Below are experts of layer 7 (counted from 0) of a mixture-of-experts language model. Rows are named router (the router's row for the expert), gate (a neuron's input weights, with its number), up (a neuron's input weights, with its number) and show model dimensions 128-255. Each number is 128 + 32 x the weight over its row's rms, rounded and kept within 0 to 255. Numbers have three digits each.
After each expert's rows: a language model's description of what the expert responds to. This comes from a sample of Wikipedia text that the model never trained on.

# expert 34
router:147137164125088155125061124094149161118118102083108115161094170114168134198075060092136085126073096117098136112131130175148102154076133100129135188138091119101216122148111170123123056162103149076126149134098154101096147209127153119145104132188154141112141177096116127124176147119085146135178140103141149171120144236136146139094131090154063147235152139208156119120108155121123148137142
gate0:149183134091140077115085170075158092163118161156076123142135150125132139177111106147157066067078102134134147195143104148096075164110196155067121123190119176112114107172125111127098131109172120050158116180129196122122134141076132126109146093123112177120174165119160128132138088106153116143125092113122139141198087118135178125107129093145085172137156136065125132162115134127083079131132
up0:121150128172137156147122131121077086111108178060112101100110128143113103099156162171129135195211143040121106101169138097171155108103104039136145138112129081174143128124145114162140096167086141156113166127142166116147129120145144142116101129161155098123079124109128131141144161168106174144126133162105129124086117122052112148124114139126162145181170118129100122064158103125100097117148
gate1:128105098134119137083132100182123126162157147112147194150147078098166116123136092136141137133136208142168098195175149104144164185124117142131070136113107135098141129157151166173093148147128148134127101118092113092135095099135099130159149101128106071150120126209081091071125112165128109100120105113071125151150077142090099123132183116126098100120144124142099119152067174119088149077121
up1:126141086143084102136146122079141192102110140151167079100092097143096117061143178103111184108144065110123176150096109141113062099119104152151162132123138129150163119102112108132146143097150103151117162123174112155134182135147162132120148149113122112104114085078133175152165153105168153135099095168166114111109167092156190160143144134121200128130096164110124156102181071148160113185143
gate2:118108112097138180201159151151066149145149178134120092125146091145082116118151163121143141103119145165120089129194190067071087126178113105079134124181101115101110087185139122165146098072160123161096149106106180139135088108104124146102061124122112127133107140067139125118158130234119139071177110113080086119124113101110073141117113131092119087127137099161107097160174129136107086101169
up2:184123157091106139094085093183181169107120086151153139128083122136138115088104115120144138175134142152103130119089098184165180134121136134169095081129094148159125179099085146158141164101113120158148104116121049142129099113154097126139202143076085101116136111164127131158094157072125134144101108183182127072146105113132186138166201132126162113098150156089136120144073113133147103133136
What it handles: Prepositions in, at, of linking athletes to competitions and championships, such as bronze medal at the 2000 Olympics, plus name starts.

# expert 27
router:119169166155190137124104096115137067177079166127099098115084164152152163172132059201156102112141084142128149175094142159136129111115142127182134117086139131116133102123101159152116141157154211143127077128182137118114119161133159126097145173170157105092171175131144078147138135133152116101192077109103144144076100164128157133103116131179153110109099202167143131076147104131088124103109
gate0:090115075107091122149114134122164143126098138161101152086136068106111102079092096137145111115117170162179127128137151109139137092142105107126055094112115159110108106143170112156129169078173120188175154166115090096141140127115133109111135092069164045146150099184087140096111139174107099142166109163199167146060062097110151129110113133135135134167082127150101121145155149091097112069154
up0:073168153144151159111096113120133090142127134152101123127124070090121136089082092175164107121104132167181128128150149099142113123139127090175047131099109146104136113178141156094127177100197177159147136143139089114127090119099144048126154148099193048115182151193121074114132174172088116118172092108172153183085076145088133162110087112147114144159110132140136102109171141113106147073118
gate1:076164130128128094088103105098103106143105129177092123146191141124134160120064161150169087182081140202149117166136121097113194099159190119128139129095093069128168172087157089169047150136128148085131105101139097092170080129169143175114104146168096110102099112169085178086141103092147120122144138113107138154127123110187179120089121111160182135152201143177103110126183104139102155087105
up1:112133157094102080171063110100109145111118150179084116107154164147161147131081157140106089193100122157093130155140138112091116146225143136089136125105146112175139195049139092157073139075187140046096080118117107115199085097181128126127079145133098085097107116157102177086190158118175137183114125150120128159119169148165163165096110126165125142145181156194130107116195143189107156117108
gate2:140141107138149138170108145186131137163207096076123139154152156080077098164139125122167119091144116111150182177106095144062086164176083086087137178085106111127112148132054160123138058101129116133132113156123155164125106140118142178111150110123186135117146092082096085059069114151176117150176182187113129144133117210136077148156099066128104117148155190114184124134150079118148126123080
up2:121138155112112085091131116129145129117036139172120167110119089246156213074174145135101149101114151159128072121171134100191128125093159146138170092156168151118112104166200059146129161106098153155114146119137078131121125073116073125168139137101028076092148179150178170154170143155108123130082096104135152153109141118102203124051140092109144158112113136150081133148108182128096184116132
What it handles: Middle pieces of proper names and foreign words after short openings, such as Di-men-sions, Mu-hl-enberg, Pl-ais-irs, Pu-eb-lo.

# expert 9
router:106154173165129109068090149042134115148130121112106132147128101150114134179167093099163107144113121177153172097109102104141066184125138117152156110097061140126128083083053081163093144090091126122118164196136179116135140099121150147102147119048082141177095102083142142104118127102149122121115151058137173144096192171132124173102109105104116162195152081168150139105090140164135093177137
gate0:178149182153165137147087149099087177176177116096147128160073118142098138123088150162093091146157068188137142121149122076164088156155122116084127078112108074116147081151080116101087188108123098100152039130092112133129122187152100146133098179146073109162113122122117100094141135162160125106155172137165172106190126128122100162207142132091169148181050118130156140101111086151138148135168
up0:188177187131146104146157148122123161193131114141186207170120158147112165103128105157147068144162145134110121117110144126139120155112123096098090067120128090146121093154131149157089153085118062122093116117110154144111063172154116153103074185150148114184144131139172094094207142123117112166125128133166151118159130126047115152100176142124138156138090078072142114132080093142143126139175
gate1:143099169144198103095159114176224128139061110135139134094172114054097121140129130182184082188117173122131098102114125121109146128102208183124057126183115050186134118159141088089120125112195199154160091162156127168158095123117098171092098189140105104089099159126169103129137162159152156155061090157128167124142150129104137147038148176106061113175127146090154144136145177127066179090162
up1:154113074093051188157181109105089150089132149115172140146101147166134103105144173139073146090128090105093145135142148146135147125149067141119130141079201188094088181118188138143117121165081076134106100090089100121095170123159123116191121079150136149122122106162124123145130116080112117098157130140114068084100075098164149121169186101131205149090080126145116108140117098101184059129123
gate2:134135081050111141138120118085118179172100220156143118084153137103145148133097152124143129104150091107097038105136138159134150126143198179177155161182149173122132122148197101125141120090185152109105158145150137181069183139174057074107127114166095134129112082126139156133137132117102174131107051146105122112092104111087182142137183184119111110137033106095088137151083142103154141148144
up2:135178109052052147111097123032109222140170132100110137122129091151085164107195117081172085123113186131183105108092101081115115155136150127233143085145144161164098117122175060163104121078177107107122162197051159149093171112119064121120133148073081147165158133145106121089117145117114156104064073157173142154098157173161109180126099156106145168124172068124136150139073134184137154153105
What it handles: Nouns for time spans and sports results after numbers or articles, such as three days later, four years, season, won, goal.

# expert 15
router:097134149162132101089118172069106123125169162145077128140120117090118092080115154145128062085166098170216159173112085088164111145115076080101110088058147094128149125118130125102128115149093106144119128111158152169133157137056144112137131146144162147138130103131109153106120127139051158105142160118130141175156137142159098168046102083081137153117158106098133132042140090165136136157146
gate0:083173135150149199133164130093156166097134138089080081122148170098081158193132175140086134177172096162141085158059103135169054163109145155124049102161074097105109161114131095148096163196165103139182123121133167109141166129100106086098197129126116098148114133148132124090108084104160129161126177087135197124136114150115108136130118175061138087126118121096158089108098096096111139172170
up0:104152119113144185137138136058107141105153134123073094119141121133066238142092137143136141176120120181120085164054111134181074146143152173096090157112091096114106191091125110120085113176201105147122152139087155141125128161108132121121173107153116146130121178134141092145106117074160120149097144054196162132164092133156111108136136166085133118076101121092182073096117149127110126145126
gate1:119107102147068174077170184073152140080167126097144132164131117119152154083093098117111121078026100163163131100110115109099145118131108117077096091141182163123108153126113145152103113181163168174122116139078135131121093133109109119175144101111057109133155105143083127095122069116096174076121099081117168127091118153084133110142113142107131053139163168072092118114116192094113131152095
up1:147136127154141107167095079168109139168059100146142153082121164143113132162164140146080149192222125085085112132161169144123078124135128179148178175130078148141162103153132114108147154094075118122124161103156105093128133138163137141078102145106142136165125165122160156180127171153172131172136125133126084095147117104166138144098173123153107158115109156159201113127095102152111107121173
gate2:108160155144136098126191132145114126166169159141188155116126103115111138116122119160121142138106146163153132079147144150122109142116107127107138126118090090144161070102210192081110139085099132113167154136182114183108158070107127177123069155100125098134162132038109096072132156181106133168147166150182143110168136129153087127148084136108160107083156148109181070098158139095045128112188
up2:177134136147102138134190128064097114123102134054103155144153203184156138154118088112181084118095103119103111165137129144130140098141162081225130145143179147131144202119098088138156115129097163123113152147130154097161181121123123060116173087165169139125075090146144170153151103062121173045148123169132123127090070123155075121082113122131145158141150154152081165111144193157127161151061
What it handles: Common nouns or word pieces completing a noun after the or a, such as cr-owd, line-up, sea level, auction, album.

# expert 1
router:092176188100176136056150128216105124150097181130072104156144080101089091111131143187107123128164116102185128128102145166122084111144122157218065153113128101140119097113165148086178208106119081124201114098151185160144117149120144088148095148177116113093135175081127083163093075133159081101136131112136131168159154136131097133149128088138084149154113126131105148148118134049149174108118
gate0:126115132161114113121174131106170122125129153175113112125095085097141144081213143178122174145091122096178179168087108116126119158110122072136107113104132139127131116184128046158124160096140097086126057101132137107123147137144156069182115104126095133123144151151141112125181158103128136060116176067142154132155174060140103130160107136156119114134109096090094222127071107133082178120149
up0:155111108113105097134122135150139154120116142162141142151147055134138193096083155108168108117127120157155137114100193040156139137224108128159085101137144114184211111108110157112114150082137164078125107121113124088154176109083131187147115094134088113147130098075108124155109131188105130115129142201111129129091107128106137089122144122098125175123114188116165103126131172160147045146101
gate1:106117145122116148110176105150134078105178077153117100122190151091128153132172110109110138226094112098105095152122108231115145118078060131166107058142134182089162077130175103122172140098120127082107163122046115173111148068115110082172098068132137144122108136106079172138125170152158105089095080122174112097159138149138154142085120143093109128164111105145096156128159062149132161139117
up1:072110133141141175107158157181130099128161117163113057155174181089137131159146122172152109205073103091115125118129132217117137142053077129190082113159100152075131059098164129091198125115145145117130149127052130163094111122148088097175069131150132148067116149092074112171109157141176097115123075129163120108168090154129151148099113146114081094133105096161094141133144106124131150126113
gate2:163108155165140165162205137090207137135127077152170138113113191126163150112141131073135139123142121082129126127123079128093134091098125149101157158089115165143141105171115182173122152165153136136071111116154138101125080086185134136103161102077198095175126071140128186158125189175120107142160094140123139101154165119154127099131141122093215150148150102098145122075118162154138047173130
up2:162108109162081162155091108110096140128175055117141098085101136143126115182126102101099144167119129142093205160184124092134144130090129164074190064187159144073101128072107088085087128127123097172135131186079105067101176110128153158105126146087073109168126151095155143106123144122086160157120144132184083086101150167169164123098152195143126113114111157193167147116160125179089110120157
What it handles: Inner word pieces of foreign or unusual words, often German, Italian or Latin names, such as italieni-sch-e, Offiz-iel-le, fami-lia-r.

# expert 22
router:122144152161151157084131143096186143087147145089116137175064150100143166107121077131176089109090143132201161087148156126166129130133130126110120096136129097150100153114154125158144000150143066144121111093111182120100087144109124171136107126137144157154155172131167117118122128111165115131177146105164141180127106150151111175160089179157090132114110115152086119077104132116114161139153
gate0:172132149147129083135163126104072132144191147117098069126130094131145106104136102102154141174072111083141131063133102161145170125183145098060168113202132103123175168147169079164081062110123089130102168151168187189183073124137076134135119146086065117167139160112092171161149162173099127153084112083153086206222162096093098174122117108179064110104134123111114066147076184183083161177126
up0:096123099057101156133087126140191140125097154132173195099082124124099138110163172163074149117159134149107096144163153099116100125104148128158092116088120143134104083118121198096162166125132120119168112140122072079135182131088167096101122082149165112085140097107167141077141127084121116074203142193126174104078095139152125087174148157069169139123074160151153168152176047071142098053152
gate1:094130120093158043154153118109180193066163146119060122146130094126122159089092132139114121126102165156167074182111102115126079130152142153132137057159163152100094152146114071161088103113183116114114126153103100123133105153048090170132133101142115064145139115091126154107135110099127148138116223158122092166182147117135094170111104161072137131147136151122087146212118120132083116127160
up1:139104128140093066185154062090107177138145142135109151167127106121194136130117081136088119093125159084139085138124127117112140128149134112152136082164121167106106135105110121170185123124176112129070121099183141155086124134111040124100094073099154122176128138110137095111111136137101169145144171134164092071196153182166066105152120136124091125140094129128101140189080110110102128206102
gate2:115148148157066085123130149073124134134100166065112116128121157147142148162133174155170145116087143133112077118101142101122138202082158167161208134206101212085094157114136123163124115147118102128111145085115128114103128105087063113153138164205158132101101127140126145141170074127099164087159106155097144117122069115147126175167103119119108114105154161111080153088109122116166134100106
up2:174076090112170215102146129162151143096142074216185135126153102104112095104124114086080117149169109108151163163116133133113098044155086104122055115033164036189127112167115115113136170124125121136167092142125096098104141111178186155101130119082071153138125118103110113106077176124175113113098140111157125110162145140121131100099181156113164138174111081124154100168148149140119119121167
What it handles: Prepositions such as of, for, in, during, under, among in running prose, plus the piece -ir in Air and Sir.

# expert 56
router:121139121102147128089094146086156151080100111110020177179120184142144121161062128082106067098070121162183163111122124160125122106056144105136115139116046118187106186139132132104106039117130132118078197163058169170151124181084105139112156160210138156087116205119111145168131177091163128151138191049084170194129136141119139134076099135128102097118105131155181117148112107163108158188122
gate0:114111095189059148133132119087137150157152098140145144146173089098160120191104187146117114113133128138139119149113117039101098085120076102121126104149140092106097152124154105186132128084166149135205099119083088062149153113128105155097065056138133139154161113125085119133183129209122066130128141104101115102143113079075126149144145118127128108158149117122101173139122141156104088140106
up0:162134129069136105167152104144159172146119130131162140076128126150128129095181113100128171120206140114096133104148097169160132148222154157110087137111187140089149122194132110123165163146121140140117093107111178174086127121154119111133113139115058146122122140087158090122088160110088151100050084142171117109141148120144088154109124154117104138113112141128134109156135148130124186131191
gate1:103136109103049149125132113110131089135175072127107156106131109143146123072121153097150107155114143123125096156148107131083104144137120173065147132116154091149197149138125148184134151107191140130052159153107111058095071131159164123092144107119149065155123131115149136086135137088111204127067086156149136119109105140177117201134104193077196225147145131119149162168128113114109069116162
up1:145113101159209130134131132130081180153094185160174101136141151147105124141165164144084133155178175095075107100123134097174148153161095130164096108162172144094107099104104066089134158116124075168163094026137119137156163085168123084124081130149106155089169099158121144131130110179114074123165178159150102095104131138106135060149167058154124048075154167097112131145157149107164143114022
gate2:100099113082159060131121133096111151102157129069119195183120102142114136104105098140141113093117113175151161115100123107093115122209144127119077165095105112129140114155125124105145113151130101131167121156086129132193094126106068139149144103150078145102139140139111083079115139187162171076118171117105165166189129000135152149122101125124071116120113125099137117121129163185124176146155
up2:139157140199082173118127166118130091125072148156124054122151172125125150145165149108142102127114148065149083158155134077182105176063111137173159124148169141131168120077083168047101121145142187101070161113127132057121177162082167156146089135155159131147056132142157206181158136066087165196149127126154080112131137211129087132163136118125132119139086213237077125124124145069154139086089
What it handles: Of, in and de linking titles or institutions to places, as in Earl of Rosebery, Borough of, Listed buildings in.

# expert 6
router:119172110127197066136133125173160091158093110143101086099141132085103130191086146159195087181080107112126144154115172131158143135134165163054121130125137136119127176115130146121088098118207209055132121159101106115140069150146155066115144137140117114105183160127163113139172143101129151143128095118108142178112246113106123083078089159153109105080140182077154119147143076188074130130123
gate0:148108098113134118138136131109152146103136111098163077130107110119138151125078057182108125099152080167127148135078178149078112112122132092142152109076141159181062159123142115166116161113131171131173113076099103105068101134134106099120150076120184138201101143138113229138127106127131123118161121062092147117102108174114165106093127127085049084086102136132189123135097095173132109067140
up0:132121178115149159117134163135091149125180127160079158169182142114125151122143175074110128127093153090106147178146092119165108056114073186081110149148140124088167110127075181116147114057128134138127100084149099133160115134112085102115070115140104170092102116097166039156140222132100146139090148179076147164195168096074063141139117145149160159159125101091134105164083126135139164171090
gate1:121156125079143114112126124145119135120117137085108135174119094121102121156144066118149153181151128109154096095163105142062141166121131070115139147134098151134116104128086092147168115129193155087174092114147073134160135080049124139148110112122115190138105135091106080162188139151147162111129190103140119160165126137110170091126096112154129136092166059105122153160123160081092165105084
up1:119106127156133140126148069131117130126176120130123110111142088137092125099136178084107146083105150160149147069069136103151075122171136083121111175096093102158153145130140137172085197106138124078123120094130130126119106158086120143178199079155137129137111129129117112109110102133137167118120134165174130110132101115181125135157124135088149049145121134037203093139145170152180143121107
gate2:137130104147115109121143182164109121135172135136093133122122121104063134129176104113146120160077161174155085130133118175156152160088119127151225077113145132135126106176062116171173154128164156125098111174068175101073165095097067048115155112081156153101042162148178154106137150098167169122152152131153109149089164091129148104140093166105127107141075136093129149163182159147137091196135
up2:148088194130098151150134070071101179131097129117195162154166106151168145114098152137079131113163097121089146109152110065082122057177135137132098146157132131179127180115163122095112150118102088171162161106160116119165122161126177186125131139160097065147174082088063104104112084139096152120095144146110089104181120153081111163127177095081130119146166126157108091121116121132127150055123
What it handles: Word pieces inside foreign names and words, often accented vowels after a capital letter, such as R-ie-mann, R-iga, Sof-ya, Ju-án.

# expert 5
router:126151113162099104104046213143175074163170115138096121104082104132123123181136088124101093152113143135146144119117058060187110160125119141140203134164090127146139113145092140139066121099131103118133120140183114150122173140103109113136115153067164158124128124054120086135145134161124111074172149111108120153135151165109092163127109092185095169059145132121166179110091096145123142108113
gate0:132137163119170074110127160061088145164138127082118143138119201129111100182157101128163134165092130109127105154142149117124112119127190164168172124155163147151084175091114135117081061081122138088077122082112126116138072115149124056153052149075109162118116159151148112153103121055132095155170100090120161085174165159137101115143127144168124100129169152122151102096029106124076117095146
up0:134132163132170054113142150061092125145156127070101151111124166149076102160165104101190132147086122128143113133131133104138068142126173153173177122174156121145096163103096117104066065060140141069093082088126136146136061133137103061139047146053112174123100161145144109142130139047099104123165122084149140101155172120127128149131114126166127117092149145141163098120035104138117137107144
gate1:115095123130166089112115169097124093109142119063084128189141146151103109181096112047129100153100135131158115164158148122079123158112141123102122129132121118143178109174089166143147069102091184081105160108176127082114132109091067080118154145108128129170090114109117170125153140094091144107186163102178149142157170193156111149084115101111110156073156131147181118105076166214078180114135
up1:127177149167126093141121138110140112108112083082080128099094203178113148182111121106120150119132148079098121138118099172142150171043141126174218140139178196158095114101196099122111055124095188143142171091127135111109174124146091168107125188103088148144046102141171208100120159086094102154149103107142123119138125145165149105092106136106103084100136109158190133106080099136117126149177
gate2:117166134176084158102152145111171140118176162125113144073109137134100156150151039163120133177170164106119109116106125144159185086178125087044149138130119118066067121067100114107163126127158141175135132084202155131069166115125133093116144097073169175200175175146151130067210089102146104114185098104186182124112176135123097105153086127100120087101180130138170156126117116106090127136147
up2:100156122085122130127104108141072112123048085114136072167158102153145131121094188067108095120125073132147117116153135072113059186073100147163118099131172175134142120164181148163070089099130115104100139137077105136148124138086122180109099162174154133104091083109058175176071193173131133105106176169104095186131087124151105177108179099130106138120095136134082096130081104191126149121119
What it handles: Nouns naming sports, events and competition stages in results tables and sports articles, such as Cup, round, kg, Championship, football.

# expert 48
router:147101130159126134076113133122118138127125101126099137145087140098132139135147107057158163162105112140157116098106123230129059164124145115147113101162169087151147160127116134144145073180130161123154159134105183110165179118113128180128153182112157119140124149133152125115091139065130108129090142097162169136143139149160150131087112183144117105197142122151110131129191175115140116189120
gate0:131090086076108109150135153135131107125063131082111095110109196119085115145163151190111065082128128126103135099164165116053135144112186080118105152096152151133175180098121098093175129152096164101139128084150125107122094095130115103103093093130111106129173054101147153168116121180058160142060051212131137171113154106112137154136106158128150138146151113135031100101132117159180106142105
up0:112094079193155122127150101112115141133103128159096155184078095154102133121149168159120080067095104149125124112113098081126113166196135087110035128120196097165147147090099110141180148183126122080091123086091131090146139065106146134139161134103120072110124136120133197114053177156154165112119142183117129211176165114126124191101119180108125146141190162093120095083151131091133098171159
gate1:111124156105148140129150123158170102149079129156103069128069079088101150091151144137169114090178149146133098113123193103158154105185105125157076101121144125121108132149096080113162142174119155117157146169142188108138145142137215042126120079115147103158161190161059104086175114150176105128127184100116108141110129149117103074137055131121158152140113053098138113112188135135208109144090
up1:123147118145088101097151077094133132161097110112074155158123048102142126114163063101145072131096093125147134148182113138080095105100102131091156103182065154088131146152122125132137146144171116131123107122110082122178091078139132146136158116092147110163129073139136196134129125111208083091108082142135125168198140093156148202139152158129046152118166118099127223124090126170108173139133
gate2:101112065111142128118092093132107084116164142118094132142142084077156133103099144099117176186103160163148191150176119131103073132043091112144100128125151166121152181174070129189124119158104115166115170142094139108135130091103090122166188114106122115189156116182068135121119168118133146155093150097185128101128129122170118090141112165068137105170075124100144121148091159142177082173083
up2:140093086091140168089098132119108124137164117116155152122083104096139181118125210123121160165128171148148121091199144137134069163099093109119100124154124122077104132115059111120106113143104111134131114136097194121106125096087114123169149122138123130136142081130080152117155180146150141147120150092179119114119119068162114114149105141054134111156073144102119121134089144091142095113116
What it handles: Prepositions right after past-tense verbs in biographies, such as died from, received from, purchased from, returned to, published in, by.

# expert 7
router:118216178156128106106086138151149105167134188154088097133111080130081177092122101226137145077121122132138137154139137070122138131142120174147116160120057115078040129082146147087110067071169178092141072162168137149120065172116142125100112173152130108150117116132168098116157081118117132194055114125073118115092047099142164134122099115155100122064141201160091126103098103086144130080098
gate1:158136127085131112095097108087118118159105125124128180152102092149184097117168068120102153181107158129119138153107116128105114136145100176141130087091141190057168129153157074122124111168114160093117128183169109121157104085080123104159138071150141109133097075111123097169111146194123100049130147113143123094077128127134158109097144059111143133084130088112084167106097098111150065142099
up1:109170162118147082076075117111139087151139148156112140160098088149158150127128074152165146146074115137133143169163113106089141165191076118160138113107133153085151134130171075128129073145140188040165163178175149143173112093095111081132161078139132121158118079108114094114121160152123094059156166117117153104088133108104117099104096048123135088101184147146088141086100103108135062142069
gate2:167098122136174131127166109158129084127130156166095120138092081107105131148168109177093090101121174160126102115180090106125092082112123128126207087140131094195145173203128119175130151150186138116158116090164113110152102102094102096152169147186114108151129114124108118136145165155079089089139160120140157173086162050129155148101143090175133130124132114149141184106148115117151166159144
up2:131148102151151162161132120139107091191095136157103126121056049094137141087176121202110074108158118093174115172137115098132097081117139105116151045082119071137119144153101097170132151164192092123154149110174130145173129085057153109112152175185120119167159143108114083156134162157108097086107175142102164129069131068171132167092134095177097121127139115133114165089150094133125145154117
gate3:147082125152122141109129126168134136192130096160162140044110120144133157157113143129119163080112120094127140093142155143124182167114129173093133103156138175052107118124125132142169145140154149112131189207104093183164134118197127122115070090117148180089123129146101131108117114087154110067151088133130136089109134107100172098116131093095132144146154121126092154118160159161080146093087
up3:110157125092101100164144153103131127077160161121107125174163139103150097103136138113128114176165132163120075107089097139148087106149156080151123129125118093181156130145150115150092122130120102172131036082119173107110110121105144149127183160138109088123103142128161148158147096115083178145116157078131104167152139132141071129139142134180143123121134119130159086150088130094170101185165
What it handles: Middle or final pieces of split English and technical words, especially ongo-ing, outgo-ing, afore-ment-ioned, ap-op-totic, Si-eg-e.

# expert 24
router:102101148143140138120098185099091171119115151165142137171143084121154074042127129092119101126132099101150204096116145036159130128148099117121091102112154065138117054142087134113146170116030096088200142172138130146160123116115154102129168192166141103067118139044115137117129137123146079154158187112114165216174131128110116126119115104168097151126096174090171137136169124137183149147081
gate0:084159102101187094108133141106117091080117074128184094136125124110138062162168077115154122151065134122116147073165159121121137127115102147141125123183099138071153081165108100190125142067109147153149142145176124106141063105117138128097159148107144177130174099121162098144127119104119114168085083141130144082212152100137108115155154131156117135125139099074102133151130143169110149057136
up0:119153146090150129148102093112111174141163152118112125115160150114130147142079119152136076157116108102087138175180142169146066113140130129043155116089101116110127133038133109111110074112125191138108099083089147151126150188154103110160111139140068163152152088133148156139122130114124113121122167097080102131117086137089110148092085061181134082088168122107123181155093154129108107113142
gate1:138171099122111094148154135139146154125164073107070123125130104062184147098156154119120152212112143128152118104112153134117148152131162128125099163128076176074115112131103142153110129092131119083114110166168141093125102125112150109168139058091168180136085117066117128151122170127122140075164124070139131145167121161157116114152117114191090118056120148095145135161119144140141075128095
up1:127150120072128064108123155150118157116162104103091106115127127074131151085185163099112141206092169120154139090114171121114180158128146114142074149157103176093079107120093104158101127125117125106097126168120153077177149133115132104167119074090168134154106108055120094159126150135123137068148130112142137145152104175141100127165110106196110102102194155122125146141125129155168079166115
gate2:086113189076116129148104111143094126129161123156148184130151139154146150101094143130169111109140116042132159117150093089155186154163092159124140145100173143064159126090182173142112054149079087073103148156135208145193063099165107207168112135133081166131149107183141104123111151123128141154106112074172160135119117093135158076125143125049136165115129128147089159145133124111194116128096
up2:104113183104124180133114110177093149188170109164127134127183121170157119133123153150134144151144145080121100132165067123188179130125093119165157138096125157103192151049152142145128074056070064151122083170108153120125115063153075166181135188107135138088087099135142133142129163187099143130063144108161140105077117118101145116142146106086113121145134096182115182108132142082153031128095
What it handles: Words and word endings about books, film, television and writing, such as published, newspa-per, transl-ated, book, plus the word not.

# expert 11
router:111144158129128108183096144144106120172138127081113104176125131137145099172116111129089171149120132166145171100113109093156174161154094061165166163113127115168140117134148152155089182118143108107165103116096143130120079157107110176117143114125091107088135124028106119069147112157088117040150155109157166188171178159152129163150076112130103104167175126153145125139080118162118122133129
gate0:137207095130130163135103139151170169088060128127206134170132121182124148099129137178126140109123173182133090069118157102154086118139098114181145112165146126168194103185139148108135153100083151064132133141071110134122102173127139098101121073101090150118097106062149134136182136112140159076211162124136149130114161089091119123112146082145179092109147141164089096106185065101137082101121
up0:125210083130149119149063129141169163119061163125168149136143105181110165060118106141128162149108186173127102064154172112195095113123069113129106086146100088156155093154139143104135144136099134121179120151096142152150076175097112102100146073126081113142130132076165110102146143103133142085182114183147192172158138086115166147114106096184182115108166134127069095082156073158168092124142
gate1:150116154084141163099121163088148169135125140137134132109162121176191089160124099084093169088137119043130128101120110100095143134048151116122168040097148165129163155132149167092113092099086128175210177159198155110156147136107085156115138078128188144072144101067144124157089125178160088133123079131151148128103152103081115077122115088098180076124189110118080179091111156099117118170099
up1:137108084153102119125139103132108176109118123138160112098116140085114125118108182173144117186151087154095084080134133167142122070143117174114108162141137134141106152187088123117171187128144151160094115104051118106109145100145199104136123146171070147166082156174125151137127147108136148147123132132127121091089078143162176086116171158138137134136029132144141134147161098101157137112160
gate2:130126097101091122134096149127076079112135085153158091169173154111164131173136081109129086091118096123111206124119103130130142113098104113081133139126084084115188127213089157152115087071158133124136137138155131157142143086178152158081147140157150099143135119118029129151149142134127159102142150054178080132166157142123135134139133118144107126163140115167160123126141206143113214078126
up2:096136124131110118159081193157146071108169110132121090157128130077162154174126116149131055103100093129109205107108116138115097147115103108095157148148085099118147117191098134147093108084137107092124131131170147154121163122167153133053142168157138117131152116116037127177156142160133124096201151062170118134181150158114112171137126098146100111109142101159153113135129186150106190088143
What it handles: Words right after "the" or an ordinal, chiefly years and ordinals opening season or election articles, e.g. 2017, same, second, first.

# expert 0
router:126097108121128077143144141101115099105127098110077114198112131099194161093079135145149141104074068124141191108105138195152091137119125105114145181132113113179133164117148140128146074134126167110125193121090104154125116124126171088067149127126153199117162102131100140104099063076109165096140169062162136167090115175136125076126127122117144106103191093175195133115166172187123114186107
gate0:126086128144102083199196133143141091143136188157134204175075104129118148165075141171148146163117119119125138151118131099070189157117154133133174093166110112119092098124210102132105108114151146075157166123213159112142127064167138120052121140134112149075130164144067154115136100133171147121134125122151087141148107147106089123116153089133063142097138100154082098165113195092043097137082
up0:123169122130149111043095126122164155178144169103108099104200133147112098054172078118162089111148171085126150133103130104124085119151122095134069160092124125107101127092126162132132163122094155186142118120077156149119051211129130129122133132145174111127181150094142143141091144108118051159118128133138193106072147083122166128108095126117112124163132173169208118107124081128164135138161
gate1:128129111143107072101151134176151147122168134131123103158143117133109148075187092099122080098090111136161179124116108118119101183146046115218104115101125103136149144132089180130187122171116127109116127120118091114122164085134108149127125120134136091091090174159144127092109120108175151136160113149157137189168183130152177201115136137104141136193132108120137143098094154103109179121084
up1:142091124089102078118113144166181174163145113119121107170151117126085212058141153115159081104144133130139162076124107121107114218153116150237052107105144135127111198109133144133190142255148065130196136110142154196054102129140126138157127112142184129104103204135150121138119079130117145105129136086149161142171175131101164153130088094104150140194117135108186133083110163097134118140061
gate2:139150159105094174161194111099126150092127087109144108072072139212134129137130141154113103111125127120123145087209107132108125127148128177099141092119167159108145132096183096115098107106210159113045167110065054146097148155112080138156149089082093148112184141082115165108106129079185142149068099148174139132122171137151087124135104140169142132109167150070106144088127138145082127130110
up2:169126113141125113075086126163123087167132184151133124160182139133126113159142133124151171159149139152088074173094168111183178087109136111128133130197117102104107117145087131140123151118061104157194076132166201085174128100187190179097084182169106116149093126162139109102161132158098116141160105143086097101151135114078139085130146144073132129130089096150127085166110130088164102113179
What it handles: Prepositions opening time phrases, especially sentence-initial In or On before years or dates, plus during, until, after, dating back to.